python train.py --n_layer=13 --d_model=256 --n_experts=128 --experts_per_token=2 --d_expert=96 --d_shared_expert=0 --activation="swiglu" --moe_layers=[1, 2, 3, 4, 5, 6, 7, 8, 9, 10, 11, 12] --router_score="sigmoid" --normalize_top_k=true --routed_scale=1.5 --balance_loss=0.0015 --balance_bias=true --router_noise=0.05 --n_groups=4 --groups_per_token=2 --init_std_router=0.0131 --lr_router=0.000843 --vocab_size=2048 --norm="layernorm" --norm_eps=1e-06 --tie_embeddings=false --optimizer="adamw" --lr=0.00136 --beta1=0.9 --beta2=0.98 --grad_clip=1.0 --batch_tokens=65536 --seq_len=256 --train_tokens=534700000 --steps=8159 --dataset="wikipedia_en"
Below are experts of layer 9 (counted from 0) of a mixture-of-experts language model. Rows are named router (the router's row for the expert), gate (a neuron's input weights, with its number), up (a neuron's input weights, with its number), down (a neuron's output weights, with its number) and show model dimensions 0-255. Each number is 128 + 24 x the weight over its row's rms, rounded and kept within 0 to 255. Numbers have three digits each.
After each expert's rows: "raises" lists some tokens whose logits its average output raises strongly, later layers aside; "gets" lists some tokens that make up at least twice as much of what it gets as of all text. This comes from a sample of Wikipedia text that the model never trained on. Tokens count by the router's weight.

# expert 96
router:112093141130090100076123126106101131153153141104178130133134133129138128103126136134105137098126129092101129159104151128153139149108121122113136163151126140160108125118139119139088081109125095102127119087128132153122131129135170083122094138113133137137128140124096125156124125134130117155136125109145095111139105116118108116130104146145231142117149179154149119119151142122184106139105174124122167134168122144118147118119121078071137164151135156134107108102114139172127147157130142124145100122199144168139120091083127137162132136120089123151155090114146138160133092151087139149104124155133111079099140151071087097100116117150118135103139123129159123126179125108125146144139116138116112053124112131114124138111191150122112134100124122130127073111134117108099147162151136
gate0:103113139147113113140144112125104101149145113138112129082086090087101126125114097102125104153181105124127105114142111105159114138149169111136147128136078113108161153131142162112118123128158124136159165137126132124136129105123094107101120165112127160122144109105142138140085168114122162134084157090114143133161165126133079160099150093100101092128163133178106091131123149163146112152141146134098124169130097134130138105154105122108130155156127137135134135118108123142128125108148098082141166095133182133122116100135095159178129104177128081154163141118125107150160121147123101102114170157177135099137093133119118158128131139148140135128096117122129162117113123107182172133120078155081130123128170112129092126110150084119149179124162125130107143074147115105133167118146098
up0:147131182125087132107152163134136147098108110129134171120164113149160140120151077101139102103085143105102142125122124143125117124118141173124132146134164122147133128122136165156136107092117143122088129135154118089087137144145122123164146095097151106137110115110108115109092124131127085117145097135125119100121131172158177137100128161127111140121132135095106116119140112131120100102106120071127138116160169128101173136096136139156108101145079095111157142151152126089088177157094143127109110131147146109113126118157138117141117122101183149155114078115140133142115124168171131168117115090129138117116132159089124089123113134122117107115214138152116086088120125139107108167134165112161148129094124108141159089163100142117130141139121198145157168124131135126122167151137123
down0:138125145125123134146092108103153119119106159151122125064147118118092122161105131119156147107130181124108097134141102099154133162141189088169073143105083107128128128079108188136104141116110181186113107116115110135112150115143142119127135144152120113089102137142132132128054122106159118143123168166121148114129123132132157140102105142116161134126113167094110148097158128093103166149115122111108122147104125100122110094146157138133137143136116118153154139136106150145127104106094124132113167121152140122130137143141108108103132128161115124140133141149116114081072156077145098111119179184170144130166138120144143142126122152112087153145096152126104157133094090148132120133105145150160123131114115088141157125120107128115128135109132190127132150088083159178109139136103137
raises: "ion", "ions", "or", "ory", "us", "ional"
gets: "in", "ens", "ict", "ot", "ess", "act"

# expert 68
router:115158146157133097064089146124158143135095139124168130124120101132122102114139136141109132125103130131126118137063162110158146153099107104132162151104119138165141147123115139127066074099140132114107146115134155153152129100147148135129090118128134171134067158141092141142145121148149135113159134119131079119127112134129138116131126152121216114108102117134148130139136156128135132135129188106119137176183121136108146106127126077109081171163155139130131118130097165174148140130118144138166133127188124170135107069080134115129118145129120107131128145118134116139133081152139126054146095160135130118107105134110086130104105129137148123135124110137178112121154133118138133138088099144111157090130137115142123170124137139124119152092149143151114154111127133061128135145114138
gate0:092130124155145138117142149122127080124147119107141087115161119086105141134098153127088138136125124076115101122127148117151154139150113148131122154145133129125164115171115139147150144102148106102101122116093089152153143113116116125112127144203112105132129089151127103107128126136152175126140143095165129165113129163146095105136155159143086126103158109139171135140111143120180145138127134132143107169139088121131091142128102131051109187106131127103137132128129176119168131127087104171136137133125129131166113150130152124131093134138121133077081105161105095092105117108151126115134135101151085143139113164111081099123120165132110158122086147149091131171139107096139152143131115128145189134130139116062173128121105132125147128119140150110149077151126125114132178133120126
up0:122144121095169120124102128162150140119112120099137152140106119137161110104134084128107128167133116131084111146141076120065138169155126133148144118124131165156136133108179130103083134125118121127154090097151114074099118142157161100135141079099133123144165164104143137102130113098131139125100119133116133101123139147146132063102124074091162127145115143150126097145091095106102123111144131158165152095119143143128125161089127078158136161144106114107109139145157123136108149160143088102096131171148175104122109108110083119121150151108110102124120140140134112160146126131119111143152163159086146103106131068187116159123151127148144102184171124155125144113123173157143118106139155114146108140160102150163157124113135098131134112115116116128107145095099149140126097124161122
down0:132132139165142146133102117144102132104154106119161111142144150164182137129097155123129151120123156083102178142136127119099155118137088134116099128121096119085141087138108118143124146133134116132118135147098115107110155153118089112133118183093094110098109152111172124119161157120143121135135151145104191144111074133109129100114136105133120156136130099168129106124147141145145113145136184126109135182108092134137093178110129102110120104133129158091139121141145128151141109125120104148149114145167139118132116122069099157139159112149073126200088102090115169129149109066162119111133103135133133077119144141109127122126148103125146094153109104142132118136196140164135137093116119139141136133101129123113129052138141156123171101127122145118129088131136141105132111088116156
raises: "p", "mer", "w", "st", "le", "qu"
gets: " A", " E", " pro", " e", " O", " a"

# expert 97
router:124135133125101114049126153093144135148115141153161144127129132094130138119125126180086146115114147095170128136088123118144121154096116116123146167164107124133125160095108123132145115120121130130108127076128166115102111142114108112127090136130137145120061143139148162153141135105157115105115127129135146110109089133131175112108111140129199141149101146118142119145159155141203117156086183108113138151145132142117144114125131068063109153148139155140112104123101142148142120085117126124155112095175139133129112075080135138111151129132126110151142076114136085153110151150159127064116134132136126119109151141117080133092103120129108142135131121097150133105176130100120134144086142149116168085104103129160112163124161156121124118103130121147139145144121132182131109145116129
gate0:102066089114127150126136155112151140173197127085114147136080151116146122089154086114143139128121112082154128139125112130127124092125117163149114165163143132131153166113135103185121102146103137126104101059108131115132139130158126140153132107126104125078112119108166114143098133138163118129116150158134123099119112172167156141116145106163154138149125107116105099149118121147192099143114145132085147100116188112139100118142072139098162158151115132129111130134100141132141111100124104129180123134140191136129116082103119153129142118091137117152110110101148100157129126106139158097109153155121169124122159092158117106081111132133116130124161116117106089147140089140114159116123161183137102130096131131151143130093088117112139147083152124133113130133143116151133120120133135
up0:119167126131137130103162131157141109147161151125111121114088145113162069085157078124158081205170135103145100126136135134136165129153115135107111144129110147173170149084182170165139080135094110108150087129158161112116138099163089152112109104146103145120147128125155119113132132135123119127122200144125116101199115136131136123103141137112131117164151123075093117127111176127142106141136154064139118077104149115126103136144132154139119129084133128105144108139140108139133101136121126136142160178101136136108119098115126134136148133094146154123123117119128135146183148160116131139117176137131146158120148107179130159070111105121095111157129116162066113128117098132127123121150127145148142136121104157142145110140119157131130131118116092123134135132116106134139136101127152
down0:144064117113165157115137129113134124143124105119108153143144117133154113163086128115111103143096154130139191104119114182131147119104146138140124146156117117128122075085139152107149147142168135128146145135132164133122128117139111120093144149086161137148137124097134095143150112173134125113141101106126151128134110128144127114123091155134143122148161120141100125101143135121152138101127091125162145164099134136110157128114124137155101128116144154133082132093096128143112094107143127138090093136105138180128115079144152132075159139138151106112122126089102160120102130134116112140107132094133173082122140131153132097124135095132186141076126120180164135114225135141134205108120118156125151126123131116130124101135096123141154109122142159134077135162100058123101121126115098
raises: "s", "res", "l", "ubl", "r"
gets: " P", " p", "P", "A", "E", "p"

# expert 2
router:110140127140081085086113111097115157145182142114134111114135128122125119093127159165099198147115144138134102152111106126131138143096125116108157153161119101150110150158136114156106118128107171146103103082131131161097116160137148115123101123123143130207108154128116081154123115115141150132123113150112098131132121125118123110099118127182186135145133127128123101111141131127154111117145191114119123148134115139130133102119150080129120150154116150147122085096096188119136145127106126122141115112231132160136108078092150120137093119148057143134121128100115095139130138145119106129114129171120120105088146139108100148080111142113146141128134102122164143141162143093112132150121105168136141084098127144145130150123144095099109125083102115119132112087136130139145100142111124
gate0:120100100120160081153160075161096121131116127129152140119142132153150132136111137153105141140129107102113098088131111125135107149104108144126148131171127124140165149153119121146091110110132143159062092126098113103121172159132081129145139169085167129105108167115163113103131114123151105175116113111156176138091126101166113100087153170133127136156124094119158095091130110168128130167092128139157121142131135159118126158079093108116123135128075112138141143145131155119091159165142159152125157129145148144180132088144133112141133110141105135144122158064150161131141068147172138145098144128110125129127135179110130122098134137107113122158125117127117138108159137131117131085148079148102163143115104108067123121116147137122111151108127119090096092136122154156107141152134118
up0:140108143144099142135098119094137079116134140121136156160117130167126128152105153126135115111127169115106166127146160140117128127159123096107137150122110130125166140133129115106112114141118107174097189135146069123076080092159152099160120109100138102118154096087118135140163156107128152098110124121141133117121108137094141167123149121129138162061154159145101141158097107136137098103087113157130093137149080175134119131164126117128134140098132088117104152084110089118113138076128107102181135089159145105125120104129135145123123121145109165089118143130117126101100113151155140135143181109162110132131153086133123135126127106158138127106101097149144168169088142086175136119162149112142160107152129126138153152151163163153168102149103106138128110106106105153164124134156127
down0:174129142137104114113139100141112146147146104135147154139141152081121141116105171117123121127138136167129122144109164153134105175097151139106122144131101114159137117092115116076148156136143138159150117106152152112134173168125091101102094116087133096093143131160174125090135105133160137108116123140086103134153153148137101134122123155166161135106070136128147113121112101096124144178092116149155104146132141123071139061157124105090069119105134123104099118127147119152118144138136161125124130150170136166120109123113136134117141138104116076133166122168114166130160153161152115134154128124085141142125122137082102134134088119125137134162142122115120136153082145143103208106131110147130116087082092091157110156107149126095114119122146137162098135138115117140101109152097122
raises: "id", "ar", "ind"
gets: "ar", "l", "er", "in", " R", "ot"

# expert 76
router:105141142149156098143120146095137126164102128119149120130119107157113106088137155137128137132098130104153123138088126122159093123092119128127141162107125127140117135102134112117138097104131096116126118065120138150118124119143130143131089135138123126190104135110147152148134117141125129078124135142141156123142137161137144094135126116165208124127101161135152114132117141131158153134094184126130104136136100141124140129130114084061119130105134157126113092119113177127125136146106161139155134126181151158134120095071134105165079131119138107132143124112145102155108095153129112121122136153146121107090143104122060113080141136144137143150154079127167113160177119092097120126096120149103164062126089141134094150125162125117061149088123113134141103125136128193132106136099107
gate0:106138152150116156134098143105141138092130120119144086111128110118142117154115129099153176148142118123104141129175158155157143174127112143136087127171099128085095105150110129113116147137102159141098097121099123086095153161155120129167144100125120121125138160105157126142087142157148159103132113162160107110139142144188137120114116126145171134136087130126153109117104117138094108121116175133101096128163143087106119082147131117080128137118105143143162116118136148158103162162152158139108130143140163125113134134086115140179135119109138124121127146123109117144062136135137086141124153144109109092121150167084110110103160106143103127142148197119151082119126119163094173139158086169089130108141123132126128081165110116116111143125090139092152127096103132141080100140099125
up0:142131099146101107142118128143141149138137117140171138135144151134142152110151104133075125095089126141174161130102153151048162111096104092108117128105145121118176152120145120136123077108148114117092163146135153150132160119130130094113092121141151169137136117130095114140144125103106132142154121132134171140142100109071147169093119143099107125148168110128107111114176136117156122156168101080115077117104147162136124130120096110177117122106171142122081148139128151132152119111146118125126127114135063119117128132140134092113103126155126162143120145116133113139155130136127150127133104108125141142157166106160106139100115130104151087095089064107125130166138117100136135092163169155135133149127116113142144157070132130135174111188079128166111132178125112110120119117135123
down0:085131144155111116157129104103082132134128121159159132115140128154117130119120088184105120110095148137132147138129115105119117138152110082110107170093126158135147150165123165158136125136096065108134103150143127122163139141128156126139126094100131135160130183155124099151135139140152175146120129156127129141090105076137153126130095152128123113146127137092131114100138154121166119124119132074119118102097159149159128114095079079135142151113135168089119136145147098101097113102113134136141085140142110101148138129132118130132146080144180128137109155147103091141141142120107093184147102070120145151152145154120101128133099140134134099115110105130128097076162120084127097148087128141156187124125134151197158120123136165133132125148143109169138089126139136101111170114122154
raises: "M", "C", "A", "D", "K", "G"
gets: "–", " \"", "-", " rec", "\n", " ("

# expert 102
router:116136122180136085057071142120132140142175161129149118131126120124118106107154159158125148152088142111134156153080128115121160150084126107150142167133127140123102155122128115153105110127131147133144107111132134133113118132132143071113108137131110129102128157109153113149127130106150138148105116141136150133126117147128137131136151115114190134111096077152158056115147145088171152144097158096115129135149135139132115106143125089051100165130130153120132096135105180191130138136104146124133128115190133152139132066072119108132084126139082139124165084118137114145115131123149129115123122166154125118113153128130100148118142129129127118114139138128161114121128145093149143135108147179114131070114099137142127134144118151123090125098190122159155101138136101177113143122107131
gate0:125135107122123109088111108138097163119087064105169117133132118136185126092102079114095160145140153102113139130168144085103128119106131115107136152125102168148142154168134142103124123085134114120140157134112116124124109150132172115106117140156135125121134140151097125156060122147148168151122142151147131131094137108139125123119167133136152084128148101152141109163133122122124130124104135120120106137188105158103107150095139142111112114126122119128136101105099122114142167171168123115113135099137130133131085109098116133142124135141140152117132100138127085096145108153126089156107159126140111122139096126107085152154138102145141103122103149123151137088131114122113158126103084143092123142151142154150135154219114112144125181089163109096136166114178079139163125150080180
up0:133147090132123129084140111127085121114114098094170121132137117108147128123099107120154158132157149076099157134150152114093129121107171131106132159140124136127100106152114143147101129079113127100140172162084110127129141122124176113117139118169111109151158139108120104169099135157136165120119140129141135124093177146109098103131143127127127118077159109177173103153158111105103149121095146101120143129142125139126154143128149156132101112113133112132112101106094116097107158195180154146099149132120141136154079147102154158138145135154121130111162105119116113134169067136126086143142164120127119131121118142098125156122163077148132111134143132103123140139124102119089155116143110133089128112145149170138130147173109085124117165100132120125186113118169083132126115139055155
down0:079143146110144133122144136127101141115109183146097145127134155142176174157115139121122115104135147137073090116095143118117142104115168097118156141137149117109095146102148104125120124161146136136199133107145148119167139134097107121121144140146110142096155161082104040127160094135108095125123095095125133140096103141160134107189101113135124137123132073137085092112157118116140148162136118158157146110152161129133146157133140126120124095100118113130128133140133142120100122177171133103130144120038125104104129131130147096095118143116104122140102081159121113139145145146073129175127149130118133140165145097119147121105109106109120143116144149112146144148148138088151111119193165111138107138139116149144114115127083170159115140130124108101138127118152140136157155104136116
raises: " |", "\n", " ("
gets: ")", "\"", "),", " =", "]", "″"

# expert 100
router:094177136168103090103142152118128148118140135127151144145106114111117096129123096147093127126095145110141128159075137112134154150104099117144136168166130149181130149102109132125091114121102110129137119095131143111143139139176115144128093110155111114133067153108154143152147124150143136128140141133105143142123131131101145133120121141137173137134120157152132101120119172140135103145102180118111103138130100107114141097128090074103124141189126147130118123098108182105142121157135133140141136113212119172116106102064137112115097116142083128144156127105146118147078131177175122156117114139116126103123160145113067146100137126137120122142127097100173135105153133144126151147133119141140145073112093133126130136122143132116121150080152112155137052122135137059134110137115137
gate0:105110130124139103145176120109137091138157139154137189133133106119095117098096109118126157086183157137125090142129120104154164115130111090152097101146081140120124130085148124094121107126139101171125149099118136161102116132108164138160128135203154122130139134130147148097132106071144142101141107094112138122123100127103129159097117115124147109103140154147091078140121163097180134102117142075104109117116113104078164111161133121091098131151112167162112093114153144125150161172128153101131115132163120152110148130091096137109129179171110085134131136152162150114125133154155098124123153117117124134126138090145109179104129109088135146154133107119149116135126126084150128119146086092148119127135105124155163109097098140133116120160152123168155116084118104132134133127148128
up0:106168188152108145133113137117168162140116120079129103125083189156124082135138146157152132142131122130169112150148122186123155106152114163131133107088117098133120124142116117119139174160097120134146125159137134079171111108194127128134100130104122126103150114113150119070133118148153137140101094120152129090138121152105145115173126125113111153152130117116126121139158134107128100141116121163136105103153126083132135136107137138129146116077145112090139126114095149138152106102132128142153095099111143091121125119148099154100107135136098119069159142162135132106131116136110124140151118149126109114131153077123122126135110113161124146138086121126135185115135129146100141188106154128097105135131076143101129114138154180086120141132137119126090118164097167120202138094082119
down0:113130141150139122148110121083121157136158089111140098161110160147127147142118140168104139168077120144175125165115147106115138159119102111140129162074159153101137139097101156136121134142118142107103125133138117123147114120132156142136123135092110118071175137123131124159144111112103178110144149132183206124104129114140140090073131110125123170080110124123158117150110079110140123089150149128118151149093140101130141139135131152088122105174150150101132152107092141134110130181131162086161135121180123128112123098114096142144139153146090093148092173153117116096175115112109144123154116124113094125145148158147114156108115138130109115173151105122118148100129092087138120100155132122063122176112110134126170138145138125116113128130128092130127107099163114148151130132100132
raises: "k", "o", "z"
gets: "ri", " |", " Gen", " United", "ra", " 2"

# expert 7
router:121126123146112096108078133120143104159113155148155111148134139129127077080117133171108159117106148124128099157105103116153135174074097134126171160145146137147109153108115125128088090123127120135136143076116159148148117147132174119115103117146118108127087158112155121144138152152136166126124145120158124148109098124145148103115094129141173132131128119143154127102167150124155136138120183089115110126150118163085125104125121077082119153171131136138135108138128155163152136093110123140171119129203149184123128078080152123104112154158072127123139115092125095137114130139120139150109122156139139117102139132097064142078117139122112095134128113114152141127158154082127141106099129142124160049116106141123115153108131146115103128099130105146148111124135114155150138161102113
gate0:150145104114157122095103086120125135128125127149137154130113126138129123111109133136143147148121128191147149119126110068136133151077138111128107153095150111140137149155128125092145131149148080142065173126111103145137167138172101109151110126121126117113108178141163177176139086162079088082100126121169115117086150145118140131079151114098124141128121156120119087123125113108120091146139130097117124163149112114116143099121114125123141133122095162158146100153115149138117078148137163132141147146144114127126119114131150112154116142100149159098153155169106108124137127197131127123169180161125110183134120117117104093132089161145164076117130129143149121133129090129133145122101127148102113109135105129097124151133194120098162117133119115140105168116143119154084118151120171
up0:096139132123148145093166126118148183112109078146103130137125173092087132125136114103146096169114122165084164135113141128100144186134132128150093118142155097141160087100093136099109150129112107103102144131123089116127148123082124121082189135097094138131132163125123144126124156112101114091112135137128132134076167133153104128100098158073131105121122118141139134129135153144111120160144118133126165123110127111112153180144111157134143115146109113140167151205156119124109109124174113098163183127120129118139137164167098144122139140090131144111078168132082136163163123138148124088145124119138098160127100168147152110140127149140122106153107130180131116144132113148117146091151110126174142158118129156154121138138105122120116129147131163107136125111152095089117124137083116
down0:161121157107154144132127151116140175136158132143153148121073156111114109154179114083157153149074120126147123118157125126144092132137151160155143133109115128113106124158130119072114111135120125114131148135128124157150168092173106105131074152142166139113140084124184127127110130130168129105141123129159145119131155132139123139103097134108144165146099097161163132127143079088099123112129120130094148127164138141178129142127108152137131089095160121104116131120102161163109132146132135138104154105132162118074170113169097121091142156101128133101102172138118124143140101111123101129163099117122121118111128158167152109135114127106172098124109116104158104166104121096101086120135112125080106107089152176130101185125126126146070154127109135097114130120083107139128130154152159
raises: " |", "st", "r", "h", "."
gets: " ", " 0", " 1", "1", " 5", " 6"

# expert 16
router:118122129179152083103116134119134166151110161110142148141147143123111112094131143159100130129101174088148114168103143112152153162084117116129139157167124139148141146120129133139139114123146127099118097083107144134107108140132142127126073120140101120123041160167106121146150120093154133114104118121157137135127101091147133122136130155124205131114123135142142088113154139123143114143125176105125141138111114127106133096118123107099112144182119168138116075095112185149124141100097136110134134126191122161136128083090131126131117140138110133140144108110148106155110058154155118098103137127118123147102150131074085144104104118121136133090136125142178131135162116158120133127095109152116154071127129152164104097150179119116100118102113138143131167117133154093121122163147142
gate0:153083123138134158117116120137140111111105106130113139122124104101156130094115157122087160102147129118108116165129125101168122160122117143178143141107055110113136151122139136128126131110166064140155110169163059159120090132114091123152109176125122128136117103137143156174156113136144139114103141144163118123133126123163142110149153136136122118127151103126135133137118122159145140160082106099104125143104109132110126108084126091082119122130139163134109148141149129121110164157108146151083128125131138111136131093176112138164090167136147102073110101116104119141108117112155108141072132132068068132139104142099134141139126132152111126120098130155177137110131084133173125120184122170142159143141109114107101104148193110102167143095106137132120121141158111103119145150105144
up0:115121131174098133114122135148102090164120077136177123167151148133125120125143131103119083117129124116135162114160116121118157123108162132110111103178089162128096084132081130123156107122134134167152158117141146152095120086107127122114131150148116114112126137107165145116157179145125067114168091096133140102097131124084117095135102130135141147158182131116129130111108106124134139117135104100137188111194143110134094144146081119148148133089117117110146139125107134199124153101121095151121093117130074140113117120138128123154146102136150107111137136126161104140117145107106097132154115124162152154142184110163127122142160143141141123139137118125133138147121164130106084129100183088134105140122181125119106138142098114100108106127136158117120093107138156191140082110150125
down0:133130166129133119167126133111156123143118085111123100137123094167123109118124132107110127115084069146115182106134150140140130123115110151125134101115090101154154174130137091127090150154121107123119129094118148133144134092116112095141156175123111152181134101166156131129123125134161165119162081134119121115180160124129168134140122143129128117184127122126075133091131169141113140141130111093151147136127160108139067129116080115119130129127137133083126124112058131137117167126156154137127150161173128156129119115139094092179125180094136135132136119186128149136155112093132132108111133118088103090136129099158083123115100094151181106103168134116116121136137142118153139171107109104134137141141116140156070139133136116148126083104113127105115094114167165122134127106126120
raises: "er", "ers", "ing", "ten"
gets: " P", " J", " lead", " play", " us", " develop"

# expert 62
router:125168123126074097090065134113156132163087126129180117126138122159119119113153157163140158117114121114108113154128131138102172149094112129127153128101130132155094149099150099154112130121146129134143142066131147127110127133130107111130072139134137125144079143105134106134132113097147148153088122103126152137120115114116133102138151120113187134107108105155160055084120168142126137144116170132133139164128084167099136113131129066105124144150151152147151103112121136167151124113123149113135139132198161158116124082101107107113088140159101110127113138088129092141119142128170130129118126160137109153107131141114076106104139155127111092134132063139171125175146136109129131128130154150143114067110115142162164152122145161109109119089126135143141129105115127172114118128128131
gate0:144096092126129123106117079127132142114105149127166119120109120099122145116148091137150126135132134144132127097173128165120175125098136138154130123083117123151076152160156118176096120130156123102143124071112141138098168154110122163133110171073125130125129137104095143159120091106161138116172183143146131121137107136093134095119133179092117131132099120205143102137098102134130115150135146121125138188161100130145127126132143128112095170118124156142120146122122139150089121124165160163147090138144120136143137122140097139123148126121109137105070091144105145126161160151116111120142177080112113094135109163164138067105073104124103156112109143127126131156082116112100145117130171146165142134141113135118164128090119116164129123118134102123085150129132146136141158156153136
up0:145141147149127153167098152140131101166143085107112176101112104151134173121139135116084153105162117151118142138131134130146121107103190136114192133153124114102150121141148141066117137133118095147098149117135091197139122140093122115146109070117110114119083113155106134113107130169111095140107077163120107126152141141176113131142151084145118093086117117086124131116160156125136165165112128170123138098129139122142146123129135133117143112095116129128154142091108104118106103146129141106126129159124121167126137137146105112122156140122115121150122160140170136114114155131107148160147094135059137149131182082099117133137157151122154142132126128131128147115115145103165126179140113098110147087077142121103122142143129164116142139180090161111124083142138094162145149142154121
down0:136123121145109113185133155131112139114136117150110165105134145128125120124117116145102131160122089119105140125141119123133146130110129148149124163147182122128113145122107160112131077132099120103110139147098114107119114120143079149136101111151112136103115127104102108191127109139170145134151110124088115139125118124137155172110117160144115156088183140143130133153203148089177076097092136079101138134094114133167102103136102091113142158121099092106123112157124097130135114125148137164125126119164166114123093188136139102135121096160156107140115137093138144116121114122072116135143121121137095153089123157150120159120121138143080177149182129141130157116119187143112068129109121135145163152156111098158170110137126115154137138120142105134109129109193135131113141109089113
raises: "d", "m", "ll", "g", "t", "z"
gets: " I", " U", "I", "'", "é", " X"

# expert 104
router:107123136127090111114111122119136128132163133118175134143137116127144124088133164185123136115114095103085148150096141115134174163089093131120122128127117135132128150128131125126137106112108121104123146071128149150130133135114145125121118125116105130104086145102112136142112130125145150084117122117140129138167113113127135109142121130132172124141125122123145097134141137164142152147097110115110090150141152135125149113128143128113097162177125165129110102139112113163151127164116138143157146139208158153129125078090186126158133131182046140180158080128149093169106124124128140170156119142124110093125170120077057146104116104139134096123127096125142154139157124098126150153131130177140130081142082111169128125110180113125099137060108129134146094114132140095137131124117116
gate0:133135089107106125171066188137179139148139117114155134093158128118109104154151149178164119083058128136147143147108126127137114121170173121133097137121104143131120182137134153140109145120091142161152111127133100141108122151116167147134109127113108127140125108111156122134138143123123119129117158093124084131134126153119125096114146121162121149113130135121130114129141132123106145091102149135095120123111108133135137136100167080125097120155083115148158119154056126129090138101132108124095155111160098142123139138151140140121123132073118156146128101087146163123165163176182151133139143092082150136169193122095112097119104074127171152111134124143154115150102175128125128138106161155121172130168109133129132112120124150141101154131105153132106096138140136097124149142117165
up0:121120125122129148136160119098123138112079157107126155103079161152103106106165065087148096181145161105120124122146116125141134128114135141155154140173129162158107114123097142121136141154127127077137168108112150177152159155165128116153127108166125154149137122107099132119123088112150139130162115121165173110107099095150122146135142117141128127156103075153113115125096125122137106116186125114131136116151120133111155159144119119106154173111173114135100121124143134108152077117182095088122089117115133133117140128115102152129126135110156133112184191182105158100110111120097128113132115126186117120103129132132124123139122170141099177136093120132110117134146111148132156105143119085110094145115135131099174161138058136157123120137157127115109133111088104142115133124096145
down0:107150090102153119107138108106120120126183182153154162154101106125122113136101120134156148137144070133114124120148147143121085087134080140126145110128103174160134150157119143147130130136150158132118166163115158121144092130146145130139116150162162138112110137101169124147105139120141108140155124140131134145116131126145095118105119113124126153138151194114123104140126124113144143112119122156107100121075124138072125100118130156151136146133071095083101153135132140114070121132135147134133173162107154114108201193121108105124105163088104107106082173114129064119146108155173132115142131107110143117151125129090142148126149082115107119120108109141166132162160126112092135102147152115101136133160148123095133086112128148093118138128131157141103107148167111149090122151103110
raises: "ate", "ation", "o", "al", "ale", "als"
gets: "v", "iv", "per", " comm", "por", " oper"

# expert 81
router:136110146167131097068082124110141130167148147138160113140146108149120111075136111124108164094084121092107137143123134129153151161110130113113162135162128122158132133113142134134086112121106141120115103058116150121118111124126160126138107133146107144157089143129138140141144136127111142209138105111135124127114141119147118104124105158150191125132151140128135078066119116134177140117152162119139151121101136140109142094097118125120127158136135160130112094091141137150119149100136130149150069106205150164139132074115131122160155149142094122156140148096136119123122089131176119158128128129127093106116139105130029084127101133120106116130126112125155148123153111113114120134097105183125120092095098151134118172102113136123134110108154129119136089139139121127115125150128152
gate0:133115125156100090113078120120099095146127161137122119114145128094124139083130135121148159120119126136106114125120169144133112090138134131103171098109101155141121108126146144124083136121067161088082117116123131139122159117102129125164161109123117137136118150122131135152133104114082119224124137110144130101115165161126142131122127174131154117126122118150118108117095086162152121114104147152158129098123153116150180096141095139150125176111126141107082105089122143130155157122112127111070127098164152165143121112099184160158110161137081141118124157099117147170142093152176104107136144121123132157151112165107125110128130149114135170117141159106132169126169122099128124146083115154169095136140124150126143147170152126156147135127154140118128163113153102135100106118109079
up0:135150090109171119147145168124118077140122105127142108148131126161159117168134147151142157123132106088155104141111120079147121142126142102141080155127115141122169168132142165146174098098140094118163106156147100116150073105118160140113128143151126152128110130123147123105129121138156125054109095123095133105088115090143103133141129135076125149143105114132158062108138119132117147195103082121121109110148128116100102142123164118106132126141108093122157141157129116141147133103123126102148147119120118131100136127138080132092122099144174101106138126150135168134171168110099129184118105133147127127127126147149136136142142150146132119153105117150153116102076126118138108095156114096130140139139106098131102105135088132143130178119046100110109151131084140130160147116133170
down0:154131132126114103141126119126129152148139170154151113102122108137143120108110132135132098182120122144142121177142089126127144120140109136172128136152083118085167142133124129099127133127175126144127138056118149140124117134132127154092102072142102178102140147142120153127134144122138158108121124147119098123152090087160121141129149128114140120159149129132159129134111110133113132111148120126160140148114097159083117085147188115021108159118109145155137114148071121144096109139097122109143154118214155142144102147103143130116123173121134143141141130129079102122087131143126118158167132138135151173144145109143072123116134146141113149113121121103129164152133092189105156149111083128114131135115130119098146138128106176091087128099118107133111109132145138119145127103164124
raises: "iv", "ions", "or", "ive", "ors", "ory"
gets: "ect", "act", " act", "it", "ct", " ind"